From a checkpoint of a small mixture-of-experts model trained on Wikipedia: a variant of Adam for the experts.
Below are experts of layer 4 (counted from 0) of a mixture-of-experts language model. Rows are named router (the router's row for the expert), gate (a neuron's input weights, with its number), up (a neuron's input weights, with its number) and show model dimensions 0-191. Each number is 500 + 50 x the weight over its row's rms, rounded and kept within 0 to 999. Numbers have three digits each.
After each expert's rows: a language model's description of what the expert responds to. This comes from a sample of Wikipedia text that the model never trained on.

# expert 26
router:489522565432564425465403518466494487442608479508516426581430628486535472445526507544422543506600571437523612528547458549524560413448526485396547512509491482464424475427487479543491426477561515485534459534437443528522493518538437509503560440445485576429491511536410491439443485547492512540558363440453492478439493503479562508478501487489507548465544490497489425565556512457495452459483523601475469429594441435556443421497551500487422490566518491464507490490437401551510384443473515513474543575535544525542431577467457478550482478405488575455466404506543510491504451551563526472
gate5:522481470506446522475622551504528510505490573514572502544456469529469483411473499467541401427541387505503482476499469565406479472488511473538529578442445472487476486486495484624492451465521571496435561537427541483427516426538442583495471506563566461520541546416510450426511569514473482475451512451562385423464447525476532436472432552552517485427510486474437482560386455602525541561513428532512630485518541488489509510531438517551458526529598530496385449551559493544487503489504505559535456470467536442559424517483417507485570512506466374527506519375458525417464525385471474489
up5:589526502558525566521513519496412447499603536450463531476461532500501487452535487546473543496462494493545556465539474512581515462531494590533494512511453622538488524477450462437497483514573555488550504537475482468521586607638489488450498457414340420496485525533478468511514581523459588476510468453553449556497534454598436546482540534525543501457586549529539523461520507541445430396449502498525412529507454495506480481501534566483598555498450470478555521455514453445464549562428532490417509527564482482487500475566326369547533548491514492482464501589382554518498494423568458555
It responds to: Commas and closing brackets. Commas and closing parentheses right after a noun or year ending a phrase, plus quotes, semicolons and brackets (education), Bahrain,).

# expert 35
router:530468574521420510542516414565416491498414483595458454493489552472482444476467545510563490562418574489468525486483531493447446510520533496582497497452559402514493496516535458495390455489522558524535479435458513544565546405555445419463472530498427521491523463492475490484607579602472335490507486590535465534526529485504578465527549496533539560602508470550549618485572506534460565531480564430515428503494529513551457508472517518503538546510593428528503607437591448520529447535470336488537485449435495492415547590580506514487455539454480477476567526529509512493570547562483515464
gate0:542457455490487579493548541503529349446374525537482438506564480439479418479467560519519442504512562530442468576520475583463449555524545454524529543474593520554532580416529501551543390498436488486515494541559525479551522501499556489486417555510486465474583508528583416526444498496521579453473521459495493612454426463435520410532523605481540474474449542519650429438558444527491480554470527458519508460403457475512516466480526570466505545511545472560576578451526452497490503534576560482596453547474451509413556442494496548488441489583518536409452492472495594502433469595501537484
up0:513584507453443494446422462570471479480451447483533490532517468478492529420472526518412517465588521481559508493527483516572485465499497464516513497492357477440451427574581572500537565385518537468431538530578407546423501518391533518511512392521460513566492419610499534554529584509523546522508484462568538477504472511478558449464478467529515475566430488527517571515478508534476536548540493483539442441442543515404449454495471583460460561515444480550365348452490571501540523547455515517473432532457428483410546405515441440524579460558498623518557490481526415481448531530483534485
It responds to: Short capitalized name starts. Opening syllables of names and rare words in cast, species and people lists, like Wa, Lo, Cho, Pir, plus the verb go.

# expert 28
router:523422513436489550544512513562540505546581408548537527434545503553463545483426525497415447484522563532518587398397446511465540542408487484502429489508537521549525410435490582509525497455589386481499506508464519426535518487497559466583510487440460522535471449433540477402409453471519580478463509512443504379455564505561539496443490517425543558452473485542504478522504536404498387540523531458450447518476443516480454555535469510500494616522466423495572462575555548550526490561524492399525418487505452464571496488571508468470570598549501468519428550436480569510524498360499573504
gate0:501497487461608487532545418436564479593468543449474503502528528525526521544626480509563438488424498526579457507518450451570491509475473568340481417469472455503576563543476418455423472437530422491497489467477460493540526421484440513530482460510544584557524470488612584496531493434387440578566434480656510479534543503518472479504396518482484506511526552575525564547556572397543454455451500571469490472556503519451508511481551581510506517444503470587469536492568439479506504541478564483451565428483508538510472450433437517519479449504546421521525585447494473547575544467580493574
up0:533629505416471465531586506521423507455555519539534418541548550579549441462529607516536451425420488474490441480552484471563510583472491557466473532539613490459379517462494568410502524545435494501461515499564445528484497453424573440478447512490538612411482441526541573526542558397518499596504466558525436520595527534533493537527501516458488496558472553523524472498458555453561443562535540547545501477539533507549466439589505561535425585449530468432465486500491507534505488522552562496395505394496474476492527457418521523589495486471424424458494578519440473539473493433508462627
It responds to: Articles and relative pronouns. Determiners and relative words starting a noun phrase or clause, such as a, the, The, an, and which or where after commas.

# expert 61
router:543532502465511562541474450533538473480469531502536500535487515493523462494481623604600460645488516561492600506526613508518407567609505604580506475571509444511509504493528533515530489574504471461513500629495440507536467517578473471561512423485494520500486479466474436549498444526475517583415510477535475509435448541535498503525489500545444418508539519450434508528461427550519462661457438479495584539593492503564411463506485451460500489429445539464493575431472458517489498508556470480582448452545417426561483571582473495506531520524442448482549505494568408423447428416553566542
gate2:560400500545530465416487502522456457458457542424527485599500472445467465504481600602536528495610592401545551497512452473576512505482461467536476471511514452474497532589458506528518442540462537434461547482511548503539470501582435528432386468469507530516498433525553487509557516514484489498528458494436474522592558539501548510624525488492420421440501565447580512609448492520504481489491478557465418533495450549504486485506487445593483449502448572479404449383487575556549515578546462504478474596386437513583523511502483494477457431438573508410529508547458504565460595512481492375
up2:490487459414510500560465467431547510567434466529441492541529428468474490488508474444483511539464471521459474459427513595458445429464513470591427491485505509472580455391573521431545588548513502570538376476498487489410517472530573540523432388557412447551499507463493568447467491511481568472488531391499451516478381490515595489397473478537514542464560474554375400482476471438565430511478509536496602497449588406523501523534451482495544538414512385435491473576515408443486495489474529499476481473515554390435532445517523509538518513496541477560507595598498538495518483519460518465
It responds to: Table cell pipes. Pipe separators inside and ending rows of numeric data tables, such as statistics, sports results and election figures, after numbers or names.

# expert 59
router:548547502589469466415521519482476556582463457438556503458505507533491521485592542526500644512456530465454449569477424429465512458536526410443460485499475461548394451651503526483488526562594550522520591428451492522569487420477467463484524490578519513540520548618464510448467564554514450472519430446517519476495518539560523515514573558581459577410447518569533476517513559554492508551452541562478545456441511561494469547527454488474499534422502438469468468519571520440565585534542451537429495495475598501528435537560566530463551532572488526502651493472473461571549583519456458583
gate0:525492407589467534546432463571488508512513574596486429533475536598493475504615432500525444484461396519606468556533525482493442429506516452456433485562519458472518508486547491565492450456560452443432406445512498510529521522432509514460479476484461510499473432395519561424569493537510513495544509547488516492508486531510557478474446432370476472484446583497543469471532445500523432465446600464428492508505508519444503599428463442526535464430405496610472597514545394543506494560486502397519400586570415472528483548479556480571480535498590487504596564497544468531547487478576534552
up0:501553409587474464520371536482589586524505436519450531499434509500548496411579455453478566508562429515515491541457479487550504482447464445435479536453462436415458483480606502515420455517524494424505543423585527445523482506519502480477538476545497460593533578546454596422511428581528549462534459426552459511572344501523517551512467519463546509546530500526540411533518467492556532530511522555408541453484576523463575586511500461502533473530507506532389499566554414558493543418563418481557444546498416482544561493449515472460457559524480491561483558549502419505472565449500605554
It responds to: Capitalized name-initial fragments. Capitalized first pieces of split names and words after commas, pipes or list dashes, such as Gra in Gracie, Ja, Sur, Ra.

# expert 13
router:596517478477433486536468462456409527604468569465439467525545539519587573490551550520520437526432524551414591549483498496463456502510466445559484536534538565591530477433553541462525545480588543446460547454557445401557553467527481500526524511563424438509549547486492431527455543417546541470538526528486334529428497484489585491527534488550488499521530462538568468384450550524488540444420480483421612507481434497494555542560559639472489513544470544406562463497581466421488544502543474552568437481537540547559566545508482544460559533501421486473508596502463475500464559483489437470
gate2:459445433459533519517438571629500488469495601547429489384525495505547445498517485503544561553474532469588539501517581488489614454488466459464506550461585520523402461404484427459510384507541568481472514518566547569557395531480455481482447514418515455439436482454500506435426433529538503567492540484511513542560539526488477476431436597532396439485492483496538558526498395503477501601523373525464466492440540479587448510485486550474425538525539559499592547540570585505493602530457436504459507529432568499566511543530448457423539522438511500522505552544521581534505488513525561453
up2:427482426476521504459516584545475448554444573609452500376560548627579534451514460468525474517454572414514587508525577560521508511503500416443482495503594510530505445481469527513539306445567615474444531462468525547524500561458468477515405519446441527493418495516460529497505491531520445533552477454541479528488497529423449490431537529525458459513489479507633510487537489520493540560436460487502411529487482514495417480459432579506429492437560515489530531472576496553508584557393449500518464537437494505637445518471457496472547562521568530472578481472535582528508530519502526424
It responds to: Name-initial word pieces. First word piece of proper names, usually surnames or places, after a given name or comma, such as Bre(cl), Pe(ña), Sant(o).

# expert 51
router:544539525524461440476469566464512358499457486479427429514491417509476482459505542563520476448392484525569498556601459525554572552450476538548451454415536524485483361374462478560536462476581512538511407521473441520513471472516513532605442509512523548472496532585556515529503509448563602478542573586454499580495514471546481490457517491561606512468553555582453475452519498499449549572556507524521604478485540470402547494565546475478531411382527540489510597536511551518479509582458439512403523520484523527452548468518466463467534459462461507521496540426624487583487513521514562440
gate5:444498508497466509463537480485584422471570453606544513485555468532479426581458508441499515501570541516523561544416550507424504601474430526600405467536603425492432509622491524542537567531473499495533464545401527374551539556485543463501500586536458421494507544446588508496443589507454590479447483508543502547487541470392540496581491486554453490482490477528500457571632544534547539537552433595515517477529496475461529405426489499505536482515485406527453484472441443533432538442537476482479516499571517501567509528446479477555429504456560476593498471490450574488447535390436544506
up5:550464531538462557458555429549547536447443450476510443553387485444520634518494486483615501467480524380483556519521568519468501465484503496490590453514489492397570491543482540490508464522418532443495477478518502567531389497406490460565601490438513623386473516467489507557529521470566427441498491449482510352501527543455492497455551483486468515497517545481427464492519570496562407531438509502493406493448521476546445477537446507465477529430515599460549495493500538472552432537531532590516503496461647411419564581448563420486570525522441468467504565508499492525516502559494425518
It responds to: Name pieces, foreign script. Surname endings like -ski and -kov, personal names like Smith or Wilson, medal colors, and byte pieces of Thai, Cyrillic or Japanese text.

# expert 21
router:538437489501412486516476512449529482500453540500569492576584512445542494454526440460447627419557526467578527490487502493525499460401543447527480438527549549626449507360411531590495489514490480510424534615470560496523485422471475561495494457543415474444489519421572491467414537547543570578482524477548464414493492531559509567478482524520514528482479531476433550467634461495480443537504516554450590482488418516479508418502512539571524507483362416443550471555530447476460461489470534457444437473559515442442533519500544512512529527499429454515586470436504549436555429466602461430
gate0:526574505522600591463416495544428384494496448503541481435522524412462506478458488457508478533470594518546483583520552553531483493548522452499610500583522424536515480521586502454529466520525531502504524479544507557452468481522494551499571478480507430505524470447469454383583474488495493567538491482441553542497534401526519482447550547615515449489482459525389507412526486499447569400512560461384579448522467349462444511603553423426485458447533518511551566577424535453522500475511511593501584429475446480431530432434455539507534439586460528482534476553481448471520491525479436510
up0:602450509549522551501507503504597498603526445476573545526392550557445549532445482407395507527494612489475544567564540452432513468443442414519616557517590426526505513455501471527509514488534472463471522547474559531533430450370466502535496438486453508385525555535554526406464512492431541482470583561413446500514495499476537452530510489502512473523524483534481490473432464431437464405551590546437619497523390518568502499514481478511539459527521481498518451533499473514552474479482556442452528443532469462504415492511471477366532613556484361477524507477449485432505493455498467465
It responds to: Copula after subject. Was, is, were and are right after a sentence's subject, especially in opening definitions, plus commas after place names and dates.

# expert 38
router:604511470573558526521495486500507470555580583344467521603463407442500434465426570460483443499495432533526637506502456545495493472468477398562533492492498471496534535538545481424549532439531515485508424545543491470540429563418618471528538496563604450529468504470472523491492440418486485480492538456450440523509533445480572597514480367472405483494559448483469575509532512537515528420505491522497485591537535520476566426434495517487513510509497611432571530571548505515515506517464576542451640548496535465411550524503533512584536483464485435482456488483444530481500511449574425519
gate0:564531472531471475460574462450501402519454487499444494564555546444476535534557501467472516429304527526555542521481562598452460463493506439444573460510436478450526548494450445542445477460468463478448361675446590463473464551596527439564532457452536432479452455521481514519458458555551483506510395470522403461491491563489474491448497476523615461526450551569591497567467510532482461380467455471486487520488503465485572560499492552450471514520432557499507568535505505461547540483431533542579532488456490508516589539555549513467542552548490422459475486516519556532553510603460549497
up0:508497446480535515530453517512467607548493409502565500471558510525564493450538515447501461488560459557490457510545434418447553563439537534499439518533567526596441522469523486589494467540499479500528645409454409550473603509450477537524380443495567503529497556447610519507512493389588564495477529495539488535455483532477583510577448496479481491508606494456385490453503547522609576526547555500540478488508421554517530457476520444513509521444482504486575421457503452430527528516615452402433512485582534434485415514480509512536513507420476479624533576469599518437507541464500506507
It responds to: Everyday content words. Common noun or verb stems after to, the, a, and, often followed by -s, -ing or -ed: support, water, land, visit, transport.

# expert 34
router:520476463458568565470604486563418392440506502508498418528534567499524450533462514589428477433539488508459529421513443454467533433507508488522571553543449462456496510442508505450457377488530454534506521514560504533471536431477470551452456528479581508412508551502504547472480481571523371486567489474516527545529466541550592488514519543462569452488518435393460446479496573552461500481488462505507477477510530550420601414619428525491443479570495495514463527564500536597588558593468571544566436574454509433458558580505565540542536487406539589454553516436489588540456455505554424520
gate1:479496422528483516470560586536527495460520508481526606488481588527501544631586517456440541534541486495482534477502469568553418524573597377504534503581497536461468594499469501508479460474477565496426479570453486509513423489468524508558484424568456508436484563447554494600493405497504512473564478550462438441559511466490501430440487499436530513311511487497445645493513528500469519551482480526531483501467576471461446493429488514560611458465529495481472454518458598488456524518397462503501518466460474594439498479486537481394395516401592513466511504504541442534403471517447502506
up1:509539459427450415541411554453487415552426536472492487579595476614510524464514555541498548426531437498456460420500435410523512507517468487519534491528451501470510585534512528440531471574572420441417562575485507481469537523501618562456581526489529460474478464558508518475473489484456519521493476595521452492524424586550550540493510510448583485571533473400449529487474497527529464370519517544492494492533480594547443540466407579536569504444545390517486444472453387549486512470444523498437469435475444511515474447635450479474517546444415487514464495553508522632540521505524549423
It responds to: Head nouns after determiners. Common nouns closing a noun phrase after the, his or first, such as season, film, album, years, place, century.

# expert 18
router:549549512510529524478523545582510570464472484589483454475416504518520546505470531495414560510498488628517377432452564552489534571327460563503541510480525423532439495502530464511498451476497494506480552440518508386490500549477419486504494464508534457441492434515473523496481502582445473461427540515538561549451441560572387541432515431472473458491416523602557435458422494561464458563482406470527462481471482495547439503544503447440437443413466521437561531482539453524529457477635576471565528478530501592538416556540517480535472577428516580485565420513514526454532482560449462539
gate2:489480491546445445534501583583468480539533503477547480567469495532501460601419553483406486627515410544493494484472453532552525546443446496512585485493533504426479388526422570439530495500493493586505441402543539447453519506427571612580444515492521449451538465440435500476565507486473429475511467483511563525484514586455462449461445473442482512405479521471470507525480518512499393491551543444443605469433582585474554502491520493598534509511549462379450516414591503451493501518498468457384515481397543509528443549555483595532494546452508447462474452496516531531578499511460421598
up2:486434502435496544573505552507624482544577386532550526510540436516635490634589486450526488481458525580550563450493531593549465546454404536533432496568548562554411483520487519534543507456497497604463496498423539453520433443572518507529474500531443474491531483513567448469523541463547575495484572491470510594478486444535486471444402456425567514587553434446442417569464575495497440511424421500487491467489426443511410563469421467381470513506488434505609461496527471562487540505529519507571512455472526509442492513537492535552467551514453507561550526479483480498423503392483494509
It responds to: Table pipes, line breaks. Pipe cell separators and line breaks in wiki tables and dash lists, especially row-starting pipes, plus the word semi in seminary, semifinal.

# expert 30
router:473566462475487506503433523538408584512504479580433556429600528546493525464487533400443464596543593568512483559458518467359524550477513510523489489504505405573433443531448479530494459523418530408467459591486480523564460557457506535452650476435516511471434481444471514452480573424407521473438580434490459407489483489492523517478432524492475583542509512401524453546448569559509449484458416448589495523511472424394505570517553438479506437461478418423432479501474506486429431450461563451500444537501484447527467483445533486546536477453598519565528464535518490555506477492474455469
gate1:481546435571522565556544553568565538522479454548486559462489591472562479558503518490447543541573483570489410529444459516392496571486383469425477505462404473526446467463514506570471477524443457527515591510489512473501493524513441515572507460499441512436532499490551476431425513506405461550489482556490428384479478575476511358554515524544541517521519518525489494417461515623535574521566576442530543599450620412451486515453433574484448556514401486462534581441511464538478474465465432502492462502469457507631517504471404583500547473441560493541481508475536461521539479553578481520
up1:482503535438479470424420432392482390472506541469502464505549506560485491408494445508562436441450530547510523453557441485547467417480527448537561522481507481523514557608464529381466503493519543494470484394519512503465549505512513488471496551478599445577472495483467470509557511462550452467546496432525508651503531530502406559480502508499486449561515511458490492536553478468513456424442432521401475462534436596542532481582590468515501456517547549551430420533483525475531507491591563531392546441561522521379489470527561473580496522427497531551505520560496515440602555440344481416
It responds to: Quantifiers and numerals. Quantifier words and small number words before nouns, such as all, two, three, other, more, many, some, plus line breaks.

# expert 12
router:461547512580526516528474542619513544640432424512491433493512474520502617449579538460526502429526431511547550523524530472478471537537492519569550576525387536545447552509539545479498472525490503509444529432452541570576488472495436480468470581554501518501503651526461544542541468519561514490565371457484499499497481474472566514509452631545491408455501471494587495524480412587527656472496440488527441418476406519504501508522565457454538456551469433521564493458450514567505444487531561547508568451578530556504570500468555527538501526510497449534513597474489501397485472460512558421
gate0:529574577506460527524467450468478543522435443482504408607495569452498502438513499570484536539449470457420572484509416578555537538444564444502565427452557519418572414518585579532535528586629543492514543491595473547428436488526588487539571455476612557572492559492576568543538500439457447385485557546591495427499562518549518413548491475500496498546477471424497552535480433474551516423487491569519624508526405470521415527500480481566481524472481497513546527544469504621541524464515457529567538506417594467486443487500471501531495490528476461437517537514522531512549515546498450465
up0:522383563528453553486490614519540516500515463586522423540498512448499374435479500534478523530452485544409445513535440522466502561476547397423503478516498527457475456514476496535539556536498581496493493443574534512600526446432509484440534533510569482508442560567499526534566498409459463494493487570419499475424519439539592459494541584475507496473409514384564571491525460522548559520410438555473522510523524469521474552550476443586503534475543570572507600495471575542498513561489427502490518534426611514487493520541367549453484496488491487488506408537499544444521508663525385526
It responds to: Word-opening fragments. Short lowercase or capitalised word-start pieces right after articles or prepositions, such as Res-criptus, ret-ardation, Sp-ike, ne-phew, mem-ory.

# expert 5
router:385546477519525441531502467477504554546478436517491552504493463483454403374561520479435536547455502511537539451547521530468445484469469467534387530512437500544542488529487449432529506520415460525577503528594504520496591414530548497551570533426548453457430537456529564552523499546568508428456501537537472456459490474526446407485494488463530449454569599445488494492443615554534440494513425504455502588520477409448562476482443539497521571517423547595519487418503488530493471537495534478530459490415496604528518496447535469583389437467536584588460469534584543592532429543591393501
gate0:436511527483446418529473457515502413548484457574505502455461560560513522446478562434500532493612540592532552597445489508540451583478445521491475605450479492455540501592509525455544512441527507479518499591390591445494487542469446446502551448422566572511444513488402512490474555570492412499442531474565523508473455561497504426449488489512453545506503465498487512494452485542461450558472476411429519567498463532553621546480423505600450514529503469440454523469657519480580469419580530586526480527505567549483538491501507430320499460505518509519474526485510483490542447410444489567
up0:555438555545488550515559533433490519492528491401441614485534525492454504492528510502456517484593502436496567531438546493500474421549574423581525491508482443480433557446485536508448568536520500494490453437471556488483523501531531493467508444540428545584513482571527427538513443468515531585552408635465480522520506443516452534495477577553561362451498490594476468473492530433485550432498526454513502510491473558467459474612606513458541452491595475493517480530472505533442486438564362433537502390482513487601493552508448508476541546557482493422496508522539534451572610438415627439
It responds to: Ordinal and superlative modifiers. Adjectives after the or a before a noun, like first, oldest, former, most, plus List in See also lists and heading equals signs.

# expert 42
router:492469462516471423555502543402466507531430527555467473550562430447421597491486414482448471502572535480511478425498527460414583470492500520572546503580475509509561531546535507495509485556437623444477526465491428524476494503584496459491522438496467494532524469515572533478616475488548484546595569504478522579501587547468565421479421472523478487500506530443455639537480460557532527510518501466514594541482575546568632489439498599558520495526489540544452450489501495469486605500404502595568451429479424446520556454542555428429405490430442485547541494492465449535475418545407525508
gate3:361474429528462510530526518477512518587528486490484535578396443507517476487455500504404496572547580427638538471489537489516449496473527483412532533444488429473538427536460524458424427489517488490427542474475490518494522590540495471529499451445493533527474505471474494506529474581439488538540453426443484532574586501504426377557450463552464435496476541431519535548533543472441551491515495510458422591431448542518487637511442525470527486539501543467596457567585482506577589502346494531529494496541475449471481460559492428459485519457533607499485467417459391499444497535603449519
up3:587466487593526562504435479574532532390479478488487495398531517385492539431513521456604524463422437616484512440442547470477498502564455431538548494537534426535540490473584475554535538453442546511525496506504523491466502490449502494495478517510486441473441456460559440410445534437530555478484551579464598493463485477477560533454575460498536564551453678556480481446509504512440494517557555417591504419487546378446481427490570493469451470510481457460471507482509558504450491434593538436424456508471495561512525467434430564523430446594459495493452474589536545540509461514407514445
It responds to: Digits and units. Single digits, decimals and unit tokens inside measurements, coordinates, statistics and table numbers, such as 0, 5, percent sign, km, ft.

# expert 41
router:545567515515462447444480575576512523531544495477559494539482467513552538451426572472467444518419417563449569450426562467529573520558447451459484521529489497472410463582557417450467547626509501465592477517608456467501542534409479568444461500362482458597500558509491484556511467540508435408496456547413449543432515532528512423497495521581458497597424481467527471522564523508460459470461589521464470519568425498474421529495452533514485470514457483497508508410507577503615473448445572491513435458514474507525387431409514531542453462390540547540517447544500472586487498460489503542
gate0:524468471554514493448504479493460510490420552544481433504608570493518527382504479503441513475501479520442504489495493497503518543449568483542540506587499559462496512541488478514474524613454443497434451548561552429560521549484516547523535554491561443436460525482502472561499541431485470590578455487470522581542493582610666529385404488444443474622462500433455490632613523534478488536559428420563485475454496494530626441470491542486442467559585512540502502502430572393493463502545530530495498478439491379448460519553441487505489478532439552459479519506529467457477516553456508580
up0:434480539455536541571428547538516499563505416546460468621572576428492442563485459551493537496493543614537421425569545511522490423512481497544538463526569473565497421448426477512552488505599540413462482495552473464487455468435489417547488419529539514498489507444466409503472511526499444491503553481517548578509523491494543569518466627535436496438486479468460547504495540417525459557468525501403540509490437581488409465542529528489412414431437516535548504475496455537551537549633476508403447507475552492423455516616487531423424541504496522546614501503566475502620533465527510453
It responds to: Compound-forming modifiers and prefixes. Adjectives and prefixes after a or the that start compounds, such as high-quality, inter, pre, non, public, single, new.

# expert 39
router:570467513491489451555493551610534484449511506518445496508454489571470467598446413488471487438512525449486601458551509535545355492502452488579487450556535590555515514496511471519467535546524500544520534550452450548541543500472473429499464513596546503376590510545459567513525554502577410555473535491466561508483515519475560509526522563355554433508578579444598607477453400560561465450453496538539431474454422434499510565519493484537480458558504458509492478580492365501475512602523579499502451489509447455538505457521504557493477546580421598433479464530459551467526463431481471468
gate0:541561513504460468486566512493465516443539513422483427521453538552419449503516465442478468474516550485511440433534549538450528499531598455499639589517463480458422427479556547534506533532479503398524405513506458430474420580493460516532557455464559552516555530521380453515492421496448443556452509470474489434494434527450509419451551443518440557493377457604494436458509495489552515462565501543634468511475642563514480533550593548484477489559562446455497540460449549455469484530466515549414524521483453508483562530476518586483517391472491511414431499542530515443482523574496384453
up0:488528518492429406472579498552439493500574534467526527527527622630514532580448469442537534492532498528533530520485448505559575422541525474536481450507446560488470413592472428548616557439465527490508550496482565499445462502500577529579417443455459486533496495439432503580426476437440505507451541478549555493530592527402525504484431508517489439380515465525516478449417505571436483483513481585523537531532462527558498526437514553510500476450424509451470573469518463459497525541508541431447514562527522548457569586497521584532474576522458420439471479679444526524523582529501502602
It responds to: Time and place prepositions. In, during and on introducing places and dates, mostly in biographies, plus years and month names in date expressions like November 1995.

# expert 31
router:492532491623441485499547466428480550561497447513563433573424517410545431451532437439568471494456437540561482461580482428506442530492442486533482490566497571498534463451397478505492474477532499435464560549548493436491495455473595530431551589470433512496471406563555426465398487494469495503505466532499461439465501531491511450479540522468535567485425465420455509490544442394502487519541557490526469517460605428506393556492396461478551586543552465513493520424498599535379566504545608480553500473567446476506541530554460430515573521552468411527508524520525451591525552556524453569
gate2:473474409435495523559495497522608554499482542489491595449513489625525604501409493570428497573478468563504514485516568502581509351424426475476513509463487482536532535537487614480475524517500422496495547478462472447500627536417541540511556498491479472474462518471491596429444606548511506498497533500530503507483566471455528566444411473591496496570525541562488527548496551455573599511445573410448467509525473479486469603507496438495563571429472471531587495545516530381541521602394525461549459507484519476485500514483468464454510498484484574560481493564423467506418477520488608539
up2:499446496519560493453459499511509465454480508477448516540572533443476474475444444498501550454586531542393418419526486557488439574472537469579584584475490503447491555476524482505436516517528481515403452455545521501556445369552358583559452433498505422433579533497549524570484535448567525425532534568455505443554555511537546603424510463469509583491565508472548492410591517495600479518603460462507553350475508496521543563461539461470506467451539452472522492452562424473506469475489536571455488503482447543423586412493577507517481538501542554503530509584506526514520530455461396449
It responds to: Table header separators. Pipe separators between header cells or early columns of Wikipedia tables, such as Title | Year, plus equals signs closing article titles.

# expert 63
router:537445500519499501502479439592474539444533563483493458566502490564472469513508546446447539456418560570564477491529531416407521499454485467550511486497572460478394545449519479539547426502412489560629560521476562532590388488545477509582465530572510511511508540513567588445489463483478415462593530552556434452532472578436459468564534459440504478493557581499496483440367552579500547444543515546418473486518420534525438546468488552458492454488486508457456481546525380572487421549545524509425480465512409554487549536392479564513551415522447510492463468520447501472456432413478531589
gate1:450419519530363496587477465461534426519523571411506458537480549492534573453524436482491583448506425513461470558489532544513396462563512449463520489468429464493561500443558508544515485569537538452514449591508486495429484509461480496446435542537533461440502464511528524581515518517412536506419502523510520465530497557493488534523575608493427505425443425526469473544502516418377464552533483549497579518443481501336489551461487498557419458514530515494489446432443590412600504445512485373452567484550515564448575449453474448529468528565524507425435393511472565484485477481427503455
up1:432480519479403474513432473487471574601534547433417458446559446564434535552422499452453454544445485535499485510438536498456487511537500450396449443479442482420387451489415499494538530498489490516578446529536499472517475551511586549470407421527561466472412497458491547446545492519449576498428431544487568453467462502515464600481518409473465594423502437547525607584575573540450503427562542476471452617507479547502445512473454438491558520424588500552580477561446523514575458514460541500531507431510426619488536510491483550532512534541469563463516482567529515525512460422483508582
It responds to: Place and institution names. Place and institution name words like University, City, North, East or County, and years in table cells or infobox fields.

# expert 24
router:476487478430406511510497506523475467499562440474428507520478518525605525513461614628501547550481477588422464497442487478488548498518404528578489485528510468476530526544602542591461502503539506536594466537503508449520566466434516503539514366497577469530494428453586543477365465452566484450487540422552547445613531415504547423434509461557451546451467477537476453512529528461500485537568503479514572419448492472512486430428423546428536621471546487552486465458584515507457587487559572439513494517526454591497561475462548536594494532538580532520503566534430479482504442502537426506
gate2:508541471394523508534612375502495513528529485516468586440535509496566477493489530459611548579586495470535435533505502513490509459492527459432490500510526521498478513601494521562459520488453486501519512515535583478534548483495548519483483472468623516504597425535500491552493556483422660542516437527583455492568551479496442475428389494496580526535438379506492504536571481449547616493529489614472486483494535428489515550554478547480518483590545450576423409518507528404473439408485465450481571511578579498417449591492422524495502447468549456443497537460497495437547575511546494481
up2:525397483448499433502547555556449479505495495426517489512497517447503532578546519628401543434513586547412587544561471517416439579501543483613544507473528559533447557451530443459528469533530451555451398475409538518492410490561481415504441581565377474477453518453483520597483463435516481508514561460525536517539487534480536525541535519538485486531525518482496572488486404634503477492528540590506506483451445552476506532452543490426472450544416512511585459418550561572430567519498510514533470462463464413538600534539523556514467557462539564535504561506574457554435453423487563495
It responds to: Titles and field labels. Label nouns and office titles in infoboxes and taxonomy lists, such as Authority, Source, name, Minister, President, species, plus by.

# expert 15
router:484488570542592504454540466523473576455473444569457496449586520480432511486484471528494525486523491486495544605428475522468589558385550611388516554516520508461473530525468534419476497546476508610443449470444552478499485495405570504407493453432447520474481465454549538481485422555455472510387512468407457491482513494458538498650535472538465521554535563507522443433512602479523524445506541564512435578470553510503465489485504489521444403360495591569486510536430536534495509471480479477536462409547489484465476449457475454510585467482453498539379575472421531504608541459437476476
gate0:473536470482556460492508492462578484506526553505430483529441454583473494460456478506482541467486477521526521442489373579443551538490495484472491540492483583493513455532531550519468442476521501531545574505584513490452470512523606583461487667495560439543453438464442445528604527523489578530491479433549453645543500505585444467446618609565570576492569488453483467593457481431567461478436446545474380547408521434582513495609498578507480511509494515454492452515532478459501572532462471559391480514509519558573472534447426523412452506486479486501432523431527534511475519523511444550
up0:539484472489377542463564462517415508442515527542502524460555478520489574507532528556474484506447452540568494499463456503544480609577579488480486429523387430486345495553546433503488588492463369507516435549425469461541476495454496461502572488545517516460512570439475461599429499484493490486463537575545432478519424495469454566454504519539546611438528544558534615495513481440485559566553468470537504443534454437557557480495482501592507490491500480660474449484438538502439511470516557466399457466489460583604530529534546539564586525471549537543426475508473576508447570479506465516
It responds to: Definite article after prepositions. The word the, and sometimes its, their or these, right after a preposition like in, of, to, before a noun phrase.

# expert 45
router:449485560461508505552528529512553496493637511491523402434576469476574634478473454474587422535517553404556479490598539579486528473510555615539538570478512456505502525424516460494513439578390502522449512570527467496482406505430617506450431516477488569469527501437472579529596480486500520546540536435347466454497578480566439574515574581454496422455555545467428514538522520534599482523453511540505585532465467532431567508493449515533447472488493534585445489447459483500453502536443488467473493426497570470492504573455521508534493544441482571529516450515442470524500492453552497411
gate1:518548546477463466406485406534542476607531473499564527536451461497438522523467477457416497541447501470496531526429484520424482605507488438557558448534513470573471545529547487502582561475560538474521550526468425559526496500526474445595490517411533548469421406556475448511477597595482437559449551471523482462541564547606455515406439529516503553591523514526539612493487481577488526475550559579480524442455340485511463464559463497424502474487536523548539403437482480508500453556494439584480526539570395481573588462501438464435474449555498521457478452394511486571527485486532439497
up1:549513483441466582479514451522427515507581555441484546504399479510488525505489480428425442513462459488550506544514488593499474533491494508539503491458530512489581441443523570466446405435554584547602521523547481478530454453477495499552443480511498506455585455581463535519499553476460605509532464517502521413500536521532499466484500507473501503532521623420533496447596425518460519527554569434563515557478424450436523462442382464571457481482440522462485455456504498547596380582597568483478523432552432450489484526420547485577497456490527497395407410574440486485426529514610401552
It responds to: Possessive s and suffixes. Possessive s after an apostrophe, as in woman's and children's, plural s, and other short word-final pieces like -ian, -ular, -ial.